Weights of a small mixture-of-experts language model, trained from scratch on English Wikipedia: width 192, a variant of SOAP for the experts.
Below are experts of layer 6 (counted from 0) of a mixture-of-experts language model. Rows are named router (the router's row for the expert), up (a neuron's input weights, with its number), down (a neuron's output weights, with its number) and show model dimensions 0-191. Each number is 500 + 40 x the weight over its row's rms, rounded and kept within 0 to 999. Numbers have three digits each.
Before each expert's rows: a language model's description of what the expert responds to; "comes before" lists some tokens at least twice as common just after its tokens as in all text. This comes from a sample of Wikipedia text that the model never trained on. Tokens count by the router's weight.

# expert 7
Final pieces completing nouns, often in names of institutions, places or roads, such as Feder-ation, Rail-way, c-ities, and words like University or City.
comes before: ",", " of", ".", " and", " in", " ("
router:483534521487550485471468409535492444544503521549460565453494516496539464454462517391528477541492525479514501457527503478514505529520494525518495448472476526483498509509472519521452467522404523518493469511522477532513499517521525481403528550494499517551506513487476478526490458523501506588491578506545472512515534447492408491497458537460462466536508520571419499499477465382495481511560463458516561581446598469530557504431481523446490544473501494516521585415462552536505529545502437449466631511527506501520471465434532459489480538495494487469517548543457479434550444463522420524
up0:521516566508450494524454514488452476471466492488594494496466515476509468478492479474440449460512587451512468448470466465476506543533493501499458582471537475532486504475521480513540440501522501472506537526607557497535429559457496426457422480439542454518577475543472548528511500496490554483489426577525483482522583465487559477524588482527548481472545553548479469434520531484505447484489486557473507487502567501566479496513442429514571479476529441450531470511500529469543524515452506523479452521480534491511561490477466597501535445435501481521494481508578486508566467519456407597
down0:469545538536518496473445528547578504536546472497458506511569515515483576518525591560426506609498515486488404515485559513589461461529514526489514489533457525439462510513438498529511473448534539405522521579420470508499472471495506429485537547490466484505533515472462442514450471539477538494506462494493503504503533407527515483472526461468481451441493403459448507494494442472419525461499531527493526460527517553462505537521539516420464502483503544517470490563517499495414490534528514495463547461482561564524550492530495574555515438527487472434572571478524495530444548492522491551

# expert 52
Line breaks and first pieces of infobox field labels and section headings, e.g. Born, Species, Written by, Known for, Biography, ChEMBL.
comes before: ":", "=", "-", "==", "Species", "•"
router:464460477559455505459583521482538496487476483572504491521476560470507505469531496476428535501479542472472565583411464545483464497498482492541450547509489487445459494555481527526498425487538452547434558530528492558424508425555485483524500491461558487561527432452488546461562599425492593510532479514496502454507461546560504509523523450471421543469455519475485400497534501448468562489464483472463482434505498455537501515549566493483454477558454539461482553538556444443576472529535528528512512495471480477524560513496504492435474508484509489531447481541542519475540537570522463544
up4:559463486492537491426455457480502566488530483501517449535556514506488520483501512502476421482477548493517470467416478531461571520513454470500578575482486458582436528493581520514473509419502458496426457613484442563516452456497529470488531546435491467467514491542547471496521425487513528473505462509533542463540450505472430525558532489498428543501563512524456436505555489556471491510519537519564461468501572470520536493529561551562518530445415488548484512432511483531540522398541470522519520578462479463499419493486536496547516489521466426491505502453536495464519556493498465516
down4:469423534459482537509540485516567512555543582477540496499467559564538502521463524468459584537501496495509499491499512337549456515425485455461503505481489491528492560562515450517504484538494513534483498544482431482479492525471493577456457481510458581484499514468495549472532566503463476526479490506538497528410470553619478488543513492514454495443523564475553546497501469527421522463515538482478518522497566525483406550569420460468469411505484493490482488524544441468485509527510473493535504484465450506459476475494558553442497466494483525539457483456542549485478457575561505560

# expert 29
Commas and clause-opening words like that, which, who, it, he, but, starting relative or subordinate clauses in narrative prose.
comes before: " the", " was", " he", " and", " is", " but"
router:522495469451424437478507501471518461514572522498466521461505490543524550505475479452513507520369461407510491574401505523530542556510565547485486448567523456480479536438485545599512501446462553483489459451529497552531452565514524482483514533539501473470509548433446469486468489549485491472522517511527509479485542509470472519532434394554471482460506453556472499461521520554537505594512515507410543479540516500494485512527459523567549511448492482436490529449461463502494542533557532433430548476439490538557451451503526514506471574505486492507532522554495468566450489507541486448
up0:490460536574472559511533515509523543459509569507495465481503527499494479530406491464447559443452494454562381547527428453488468519466523539552564494489516486501467532492479473486478444507497514504562513413514610475592487533462541484568537528471513478477519447482467525505531507439538527520478562471432500473510438486485472492485380592528574582523511493527541534408532469492539452515498540466445410511509491489453466536488494545477535531468441531527520486460475413525475517457502470517494480509497497426478480510460491429493458530447477478492453486545566487527491500517505522549
down0:471495488507435531538503511498477519554461502493602546485509409459471430521495460493500473481541507501519543553500421445473419460523571470499522480517511525451402462423542425498482438450585523469498497504591481527485472581496525453574483509526511552531518482565540473504506442524541519511471426412464512540493489474513450521537507475493472543534509514472537460533562529483434489503486471519558467538515494461456486557498538528435523577501468517451491496426585509482554510431468493490503467481518454537544511413529534464479567552538509562495555500471477512525576464514475449539

# expert 61
The piece li inside words, such as Amp-li-fiers, Be-li-ef, Wil-li-ams, plus pipes and semicolons in dense numeric tables.
comes before: "\n", " ", "t", "pp", "ber", "ce"
router:542507505466482513481525534453545539522528475563431496455556477450480487513532543472471457580489586511490477491578508451494532494486477543538558459434526462443607515452526545503558470541482534519507419457469505458571519480528492558506503497584484434487539440530499531508463512472463470483534487497517515479552550448515507490516538446495429517440465509476560420527510550460519514552450566539486548432501418514482529383462545543433539461506542468520499511504531512490495568532489465566429492558482481477433499483543487430509548476475473512497511463408529450504521464452499549538
up0:510522418534436539501515538543515520411488522400523487473510548482530550473476493518468421543486452529594425515527587466480439504501455531496495477451463500496519544458565483481457482486554446535485453490458494525487515579471577512497500583553502447512504448458484457481505464455494436549573529561446471486495504457494490557514503501513417495543496504514551531465522486577555489515599530526466454527502488475521488493563529546544505534507468489470472496477419535505584484470483549517485552533569459533471490467508460418598513465414481523544495499465498532439564505498504532520
down0:449460525454483471478578566511502490496442501475517548488491503457540539501518513491461558476424456522489485544501432493493507513525567477539506579551461496512436464539503479453492529434492480612459514538491462526512502541534491505571477535415531548488516510590423537500533505435498503477440480446514510577520477488490512454486453509477491484498468477515493467536449486540541501418501484491561477528587537553495445454507384483602502510534564508501447450517503498496552527529484542516489529472446516516493523499533410515471539493476471485418506597522620538499474491474488413488

# expert 31
First tokens of cells in wiki tables, especially headers in sports standings and rosters, such as GA, Name, Laps, Peak position.
comes before: " |", "|", "-", "|---|---|", "F", " 1"
router:436475469490503544505439473475502426565507448591515449519491552592460478483492549497554524524479506534483568551435484518474463523474529459471500491570521499506562535534502432460481495467518465504524484512425429543519436479493446506554537476429465542477536494471517532527492530502566512518487545532412533492477489548492501553528560520532544566404471500459551522471502538504529556410572540471445507479495424477472534508389506529483488436482446508456445536489573560467544520481492499514563494523488557524491516459525448448495431506517422485504455513497545532460495584513519467463
up3:575482575523465456426532469489523491530526450442481515466534495493459498529464518526504444567496467563558533555484496492508510478497445478481525401497561520450501554548507471533479569520542490419454501478482459481544464487591478481474548466502485479533443562490453449466526465489543515493474416551479527537566454564469539530510554494537538488555470505529519559512563503487456608448419429489482530544502485465561539492492505475554446478504441491490545496524458533530480540418512506445477534487528479530524456419511450458489531481478462468485477444584491445531433540559475482565
down3:551512486522488450492533468457530440520432539520548443535518498458471437498483539416512475448473546540409473441563544437550553462506429592525485466465505515401482449410447496544433478493560502420538535439474495476436473536554516555503512495485539532514489485539514549555506598505486547530482512504532508471470462518530522522559525435423526480529517487496548463572487490433428535473462522527523586500525459543522522511495496453523502511594500432503507573497503507520521522479523472492519507428541475491460529502547448483521498491546504501532472562567531512438531544499490469449

# expert 24
Words and word-ends in infobox and table headings on sports or biography pages, e.g. Born:, Date of birth, Season, Medal record.
comes before: ":", "\n", " |", "==", " of", " by"
router:480523547559514529455545550507576462510513519566420558443549520427516467484518506456525584481516604453524553504475512570520447548519512527517446573455460471514480502519480475471456530535491462462449457582452486510550506570518551562492470446525473489530527518449486508513475510500491480494539567515442431519524430474539482495501534538515517501492521473515453506517460483435507532510521442470435500467472501386465540489449485520538432465520429495503483537460475521481503469456511431564442579473520523532470519438538540469529470505471548475570518519463502470450596600523473492455
up17:509492479486474512446548479421442493454498492470518511520536532482483481520515392450563501470554487537457525484447523537481507517473518538552538481497471526555541583474529492535425496545485470427485481412533525534456487518507551500415500565548555487538554604535538503509575459442486454493504512511491578516537521486501464426530534477551582441486519505605479479471466507488508499426533483436507428466479473502545517520514456546530545517544541449507542506524490519499505418575457463466531484475493481482467426431548436454511521476552567443495475500462557436495525496443480528537
down17:526519589535551545474431513498447481485526456462501478501528529510442464519551412409539607530504572570485554520520606499510512556534477534551481504505455472474490480487516460530470494481435439451453498511534482436516511530486452490533521485576493451471501465563540580474477476532497446509535464466526504615519463445427503507469597493495532470520488489443360558495507597462532444446524520503506462545470531509509477536512526447530526464467493494468496486578457487465466488496528515531488517529501500530471479470506507480504479462578502452539490463467562480494529470481473519560

# expert 44
Final pieces of words, especially plural s, ing, ed, et, ley, plus sentence-starting pronouns like he, It, This.
comes before: "s", ",", " of", ".", " and", " in"
router:554499512512454484482479418536431503467488463518526503469541531454527498490465445519534478501528438514470464523498492514528418485398504505528519492520515623539489577540539521497575476559482418482512438470485456481548525455539470517462484433498504515450488485427498493462467503559442513451542532499512469498487523532462417522526501538489568507487504441477471493528495437491541532517581471493494566533430532486562522514548468506557519511512516487467547634531492531476484541518478544410441513494418532531453433434540514526531507486502444517503511493504473499573501569585566511437
up0:551505537539434468448482522499519501550521429533526421455520514545503437462469502480472408521443556468523508468524421486401537518503525550560513473488483527528485525455531502535526505518469490388530472565481511563440494465523528435493515530430533577507500519441527475495523496520524473432490549505488566491550451501502466442465463532464522447516503454533445490567445470448474500550479500409488465479588519460526546507524460601462434483484510475519476506526483589556478480529509527539422504561497439517505486546492519509486467548535496459580441524569497533513552473467473519543
down0:482480473540510526523561556508545519550521503517452514472465493542520445449465522517447535588514528448450434475560476459441528553537478481451480491500537599490488514507449435504495474474458445529503516473568473467542495550505486506523444507428490477553479532439472493530532491519544476530447574490536491561527460525490496528416460450557516532544535482582473486589536451535482500482533457455481541538511514491468517511524465521446505461500529472446399421522474453462565485520469460528471489557517514517483476399500534483462561423574467518523498571539509545435517443552432564532

# expert 45
Leading dash of infobox lines (- Born:, - Kingdom:, - City:), table-row pipes, and "the"/"The" or proper-name starters like National, United.
comes before: " ", " C", " P", " S", " 19", " F"
router:444494482504473551523540543574466528502497517503526480485462483463528419583499466497539496501430532551494495532521445531446475443570478543579482487484538472492468474474521487547516527587463554435502471525464480576570505483457524455535576492478511509545549492498526565454414562540542514462441459483528409513462525502535489503533489520445472458500534492512451474509489482533460572480512491523489426488502433557444466506486466506539522475448483490521476528469563495495563558528518573563528534414555483461494430500548456555452485540487491473473437503449555542501493412588494475428
up1:508518475406469468484477469522517553558518457554469515515450470434541558582489518532539473420487515539425484495493541572458479510473521532476449515496514513543508527512479542465570610482539407463523489528448515523476512430547556523472410493519495433479504514519502524450493470484538526518587512501456501496463533464521430434497548508479508479499495502492446484490528553563516480496593476505429585486496461508491475487498532442610509490540505577518455530489474530499461470534460421510562499526517523459429474506532509511509621482482450473479459488601508457499478521547529509521
down1:564501433515536465491472572467499583548503555528518484538568471558557469449514471478592513546516457543508443541522485551512516432433479508473456475451518497475546556508499545511471546535454475539458464531512450478548512392547534604545554509435523489483561504495429462569443473468486565484422533516512428544497498468530523531429422527481484497471462523466540514472492532417490471512487540527565485523479559484482516505459459485460506537512429499538538442567513513477517450503488533448554488474497518537484513507454511469479447493444504525462533608509490453499476469484546447551

# expert 11
Digits, decimal pieces and unit symbols in coordinates, statistics and tables, such as 0.41433°W, %, °, ″, km, million.
comes before: " |", ".", "°", "%", "″", ")"
router:504529434493510593492427504494456482495421497497456471559563474531517553459496527438514560488527486474463488552437505441470549530470465471542486466482498580487501505449505434514456600481490485496562516513570508607493448541536492463426520503569474482462442534513474540562472531519437541442523504503495449508532511575514399526489528501549536543463434466524446550545547462532531501572529515525464532509482446463493437469430548510479474569471433496483540516518560474554464462525520420470428494541503425494447525525487582535482499516506536483487501494482532496500519451523481530467
up4:517443454471527555495512413423497454453507463506519449523499550476486509518519463509446537460469558546502453574455588533485548493528476449522498491539412544520552498473495516520483549468475483533486520511428475508540496504489517537456525492536427440517457510565483536472569491491491539499498544539497550460507466555475456560504506534556509542533478499510482505493537540522510488503532436555438503488503646498478422504467555468498499628465482484476475513429518506462520482465446493498466466498527504492491509524495472523424528523533513488509552653468508446462534547548596466446
down4:499488542493494461477461553520502495503506522580477600458446487500530387427541552525490530518531506481521553465531517555515479485505471546407501530492461476458477463506474549492579449477500534452474540519494523487541518432512492502483520545545500558491488458449515447543480505492525459496490509551490539362443541432510481485566483468475478458508523417512563460531528512479473490567560520434500442583510545428492471462542510469506534419533520569555502472441431506514545531480470507581522479532465515518587492440517522464492454454567453558526509505481470521575510475468449506509

# expert 3
Common nouns ending a phrase (season, team, film, game, University) and final digits of years after 18/19/20, in birth–death dates.
comes before: ",", ".", ")", " of", "s", " |"
router:425505489470465563448456479506423498540460485522463564442454438483505557465427493493446546546480481492521474515546540533571513549455499540462472450483466533518457508459476590488493437459448509496499513484476540509549414567500575464445487555507502460500482491481553507573453446537499545524529509447519489514511569494527440524495465514513526474550523464553470471473489450486530444597503449489478544524524531450507481526401443557480492507561499471467497540450469516544467494527496464461487584498518544579497470424548547536453525543482557406578525526481479516509513447518556513445
up2:489439432485533591449519477478454451507503496466491521528521562533467535429447423518475535424431572496442478544492502543515466489452503543484528478546438429522537535511521508533470489485535458479539552511458549472514605526530469541461562503554494421557524470562494498478495538571456486562497504462493435483485526523445516400517497504467523491453452514468525505521493468491492550496523468529497452508583525496516535517477448532475509556507466430470476529530577450546455513517461429451512534557488492479518427541564544464409535539533521532441512540503450485478464546471581444497
down2:460522459491535520558503478499492563549529565443490443462476492494452515496567470512588461445472497476500518515464514467517471530563454483516536509526525468527478498458470553514524515567497508436389468423542537576451476460476489508542538558461505468553520531452520567541529513539486519442480497550488457476496436446430437497534481493503518444461488461580556527504509501507474545418489522492604485470508421534528510516514550524475563475473455575504518419400456534548536510443495583521547533482502497474547442512528563467516518506531576518509484497461569514445469515517500464437

# expert 54
Suffixes and labels in demographic, election and results tables, e.g. Dens-ity, Total, Party, population, percent signs, and recent years.
comes before: ":", " |", "s", " of", " (", ";"
router:382508457520526487494483496568449446549439447556457478485464502476453491477478545499487555553560497490470528522492489586528510556496478525533444504519510534495453450520489521502445454527561470456472513572498473508522476492560526480537475480433517461546554528457431581537456523459506484476521541469527565456509576541496502534470537472514560543463561450471543450560523540434480551482519549462546536507484555432501551467429461541453473485539490524503507531428464450485520463462470494479548599435478512502468527504487536461472479449442524464562492553467520522476547520566559436418
up2:478477515440483492528579469461473510504522426519514477472493523524494479491529439492474479487521443442489442585463498539496515573548465524501510600514490514504526486497442450494515514568581508459559452460533541538515490579567511446558516492507531550521513518479546542447495444519526458495528505485515457495582518564493439558442502480427571483467451567593462439499469493507531541493564520533540415488502421488521489449572453387537494500506524548533517505485525499443516541446452489426511484450458518495488458560521469419447540563504515563496506464442544487509488505494470529483
down2:552538499432534526500531533442522463577461448472484470545503531537427560463487529518483490487517502502470536437471516532556460498444424504519413499508493428551551454524509483476549492513434403528505459540528527480527512534519561459506560575508507526459457481577508545519463531524522487517533504478520418472463514459494456528406572492525447436443477505479487537643477497471520526530547480511517472516491471553476498457540532480473499468500490541442465471483520578430503494532463514450566482567490526511484502507450543510503446493544546443494582441458473497434538490540458433555

# expert 1
Word-final suffix pieces completing verbs, participles and agent nouns, such as associ-ated, appli-ed, comman-der, often followed by by, to or with.
comes before: " by", " to", " in", "ly", " of", " the"
router:459509478450499548436451532507526495557520509517520511529455375445516513510469556434480454506519496447499439460518469547472478573536485539624513590500517478522480480521564475532449566591506489493546502500512526462503552465595506518519469482537435558465504510466471535570556469541569483545472516541532466506530486559466494466487446506471475454509566498503522395478506445527551455526509498471405491542518540420503520485527498510512459466500431460489492481440510458488480500419414478522487559458548480536550535491546484512517546459472516503469485481464443504477538566501435482521
up8:467550556460435546514492443571466545617577566526497481465517504509499495477471495406507423467511483466522555488445495534473485467465456494541597468530546548517555421585557523497489479480491459487449492485553495489556496535578442458511497513527461538558514466545548535477467483495523475462560478425489459491507429543505460482520558504563456562525441556528477524501504491526532494458504495463576441428551447495473476532478501581458494471484498449510558520537471477542506489477471534517411491554499450542517417500469517455445455442491540515478510462507461496485434538509475527489
down8:529464482483487561497493492405465478492432459493495491504474585483488470494480468479475564505529548573510524442428450481506475529588507553542405482458493480521537458471510522507524522559500454494500493473509464504513570484509496518403481514466497504445478485505530565517513464525552461504594535600457507455470485440548500487551474449483510508410500638460518516454544497489515546546476492478608497535465477516486465513455510564552539509531451547480496468450487509557481537543553557540446469479509495444535510506496495485577472542558477460531533467476517422508577500535452456551

# expert 20
Middle syllables completing a word, such as ver in Governor and Beverly, ve in Cleveland, plus ke, ber, tor.
comes before: "y", "s", " of", "n", " States", "ment"
router:494506487533514530484539461596477529534558533537553413508444406481475458529520445538477442501543496496499426445445554575462470449464540462514471570479469498517461471576529453456501501557480540541514451558482455503501594532520556509469535498469471497512448521439486506478506456558497524519457486531530523505457484466536459531521518580487492555403536453526576381512542441510485513466502484534492552464493530497483548577494430534526487580501520491547497476498448482484454445493522517506531472446511481500561465428489484529499591479486483538512520464493494553495471511483484607452
up4:472514454518491541570585522465417479498461477512505495493614436484520419517468524506492576479510528535532427474500523530494536496488451460505514513554485528537474529472466443561540513541440527510471501562568481482471474448428521554436548528486449497476580474468473511551485459457492479397483506504528570450537448530422448474498518543549504465524537524485552500496458439425501513509493528472514544480540446519509453504448639522521507442536488548528488534501524463592491431491544476519448495466470465498544484515452492492443545477497502530535511421531528516555436537525474529456
down4:531524509522569526433519419471512465459482522565469559508432415534430554535501520466516536524562485475491486512510549470496531527536530524539459479515524450481465567534480577474511513511503519494556494452524504535473445532480508486490443513444414522522451474551482437510464508508514498467532471489432457532491528494460530491444587486481458493518539521476527469501477547501514448464444553526545550591516569453474508511443507534444518484600597410526482432514512506477481488542584519508529526508433531496506480527542494492535490456493488440564480614469443541439507478397464496505

# expert 49
Consonant-final pieces inside words, often m, port, ult or ft, such as com-m-unity, Superstor-m, lo-ft, tri-mm-ed.
comes before: "ed", "ing", "s", "un", "er", "ant"
router:484511496476529454529467537474539441466434514566536500558573505464496541427537524495457518497496474455533551537451483440487487508496466516583444495473491476434454478493484455562501431499541510501530527539493431432413487519443527520437512492555499489471493510489486480451455529546437460438400524478476504506494496493554472528521521533562433448534570547485531498547524516485534481512474498467502498556556589486569515499449437572546526498514481537526528523479512559454476454473443551430537481557534537570452497490524420529471545536453467480542540526588475412463462555481465535532
up1:499464542534468478566611427571441521540535510444496531503497561511479497489487476526538544493509495514474496489441543443483514547501585491562432456514482587506481477491502465485511384514512483488483449490439502456483490554577495527467492509520498512564551537487464457450546515531504511577468468442488443503491495473451406498517503531392444524468507484514506513484504536511473500473540487434465507502543450510522489496574518510530513519566502471507553532438529527480454436532464548421569520509418541492578512459414453571515539445498507550507514527484461472501451529513495535404
down1:558495522518422538558461567598521515544497500462417584499459495526473471482495490484503500444552480443518551532403559488452491540506441534541440591473479483479500568542545483389546479561486444503575511489534478503549508498425472498511421582453484515524523429480556416431553556476416512477528469520543541549465528500468463513502512518488558540517516518472524585487504451490530463483482582441517445509492542489504519436489439457540520452469485509473542517518550468488552534496448479468560437501522501515504493514507495496509459490523439510470460519511496482534516529525557474483

# expert 17
Table pipes and separator rows, plus capital letters and short words opening lines after tables, such as Two-party, Did not advance.
comes before: " ", "---|---|---|---|", " 1", " 0", " 2", " 3"
router:540493531522546517564536499494422455457526450531471515474569425463472531498509533490481505505482483489436545449497486521470545552526477454525482536435560479435530531411522494451441526475494429421455528528470500459576465519530603548565514475539519534516494525579465551484515581513438608467552531491528442495422479477496531530492554494597475562510458470455497496480442480496410469484514528499538460473474525473494537526495481512554469472442481562506525459446482488463521534480480546486498538402466564460491505446520521496459503533476483546476473557472523550492516552585478474505
up0:414516498505465494456487460514490525449456487521511559459498546484484525536445479565475468467466506484484472517432478451499536550516534493587462534483508542543469493499517497477453471437533530530420475491553496504581555477499576493519491464498594510420474428479490492479494469444457578455489511477491458481440511541531478502519496551560521501486532432542579545483502477548431429562479445472444500443566537504481499498502446567396508481568584489577478497545486489526522526547452496514506508468463596430498539509481493524509583495537458459583573476505502470545515504545465521515
down0:582452492508537468475488520556511477464534506567493608565482524461491561523522534488464495579535498513523447416488557522433483503436524580512438516496512477537430552533525480525481541504560513484469554467455544457484425507488439452462520512516549458491540503476491439487480452487520400603439469491512503497545416525440475458493486518497479512479478440492509535490538442522522483535523514551429524474554517544447486514514527486456486526498453466524500486509500471480552438502567469451559524452534536569530525447461423474520471475561506482508463531556450516602473516477454560442

# expert 25
Middle pieces of words ending in t or similar clusters, such as na-ut-ical, Tre-at-y, mini-at-ure, Mona-ster-y, experi-ment.
comes before: "s", "ure", "al", "ary", "ed", "ial"
router:496470528521505465558451509534524467470523561493538552487472397498560537516494507441505504547512517519508421449501427479553536457418484505535531582475551533535476484478494479488473481541546504455522453534496435521426544529567463520450464469547542570541528467636517420535563500485492508470498539486538545498472557506482582559507493504491469486536470479483521444529509480492524485548506496473473453564490505450457523482533441533466517521516483529528426490445509495529487518407462549458493528468585540476483529486532460489400540496466457530462425540572464528543450466564488469447
up8:621529466511508530465485590492448479477583534496495520490464479485553504399507484405484492478477521522483478480441447486582534479523506420481548495427491518557524587547521460563557583552556461468514475500512523526448539471542516453497538530509524506469529522508443490559475477448538508446493460564563539530471450520438498444493435487527535515490486518477573461492472461466504549558454521511453508500461429528506514432527448499532496546518464569553535506446461577518504540493468495470445541477515485467442513516473437522461451519499430521497520454501479549559531540528494479572
down8:555533436518489501564515569545470482533485508542456511392499532538463484481486556478524411449527493554533548389537514448508571507508540529526467540564540468455500485459487483508448486560545585493532526548478481476512544527535494527487468511529520483462431492483522507526503480553493450513508530477510539511430463492566503556529452500462503461459421571433488470503457534511506508513494546539484513532559568494439541466435576526427567506515430531476564518522445493469462469467463530500410458530476514509578432495453496499550483472513487523440511474443504425491521502447456581526

# expert 5
Word-initial Sp and capital-letter pieces in names plus institution nouns, such as Spencer, McCaffrey, Church, Court, Party, Council.
comes before: " |", "ec", "a", "e", "an", "ic"
router:485525499508516419419537520475474491512481457533558460542558519477572461497443492559473591427506516557457576475508543464517554506541503453560528452521458496512494564447512533467512520560510452521495435586520511431506496445488573409504495447526520531569480498430446474501514485485467440484495474489510547520447456521491464468522508538551461447500511496489423520459506455504540467487513532453459531465472475508506412486492514468575436514546490461516499552484509552482536488508522434524548592442552524485526453581491478506525613455505518558455551494507455478558467497524513482434
up0:464473468483529500479553486493450497442482542542527461428543432508406422570523502531481586494482499527517533464468499527572472466522512501547556520475495464498438496440504525485472520485511525446494501550469472522516557493487526479607547463453517519490430542545511532517565530536518572467492501574424519440483494486501481516427443443536515457438524485506483553456523499527500521507502544494525521506422513491483492495529519465578447608491468490562496468438492511479543526496497437494457489505538522500430470539540494561402536495418468483464600410479589446518489510521505534482
down0:530466504418515584471426485494537512502461533502531544491449447459407499478612528460522537453494529481477459532446533523518544553441410456510356509578507524563502470520528503539450447529529478501447532481542522458516490545565535542503421510515494561453510524521490521523529480479539510472555465505495482511505495536490560542419472519505565512476489471464515461474488537491516445501522546526476490553431548491520509545526572532490542435437488477537548484449511500525478439469496482547509474506548522477430605558562431478508511483455513472501516499426493503558487539540483444473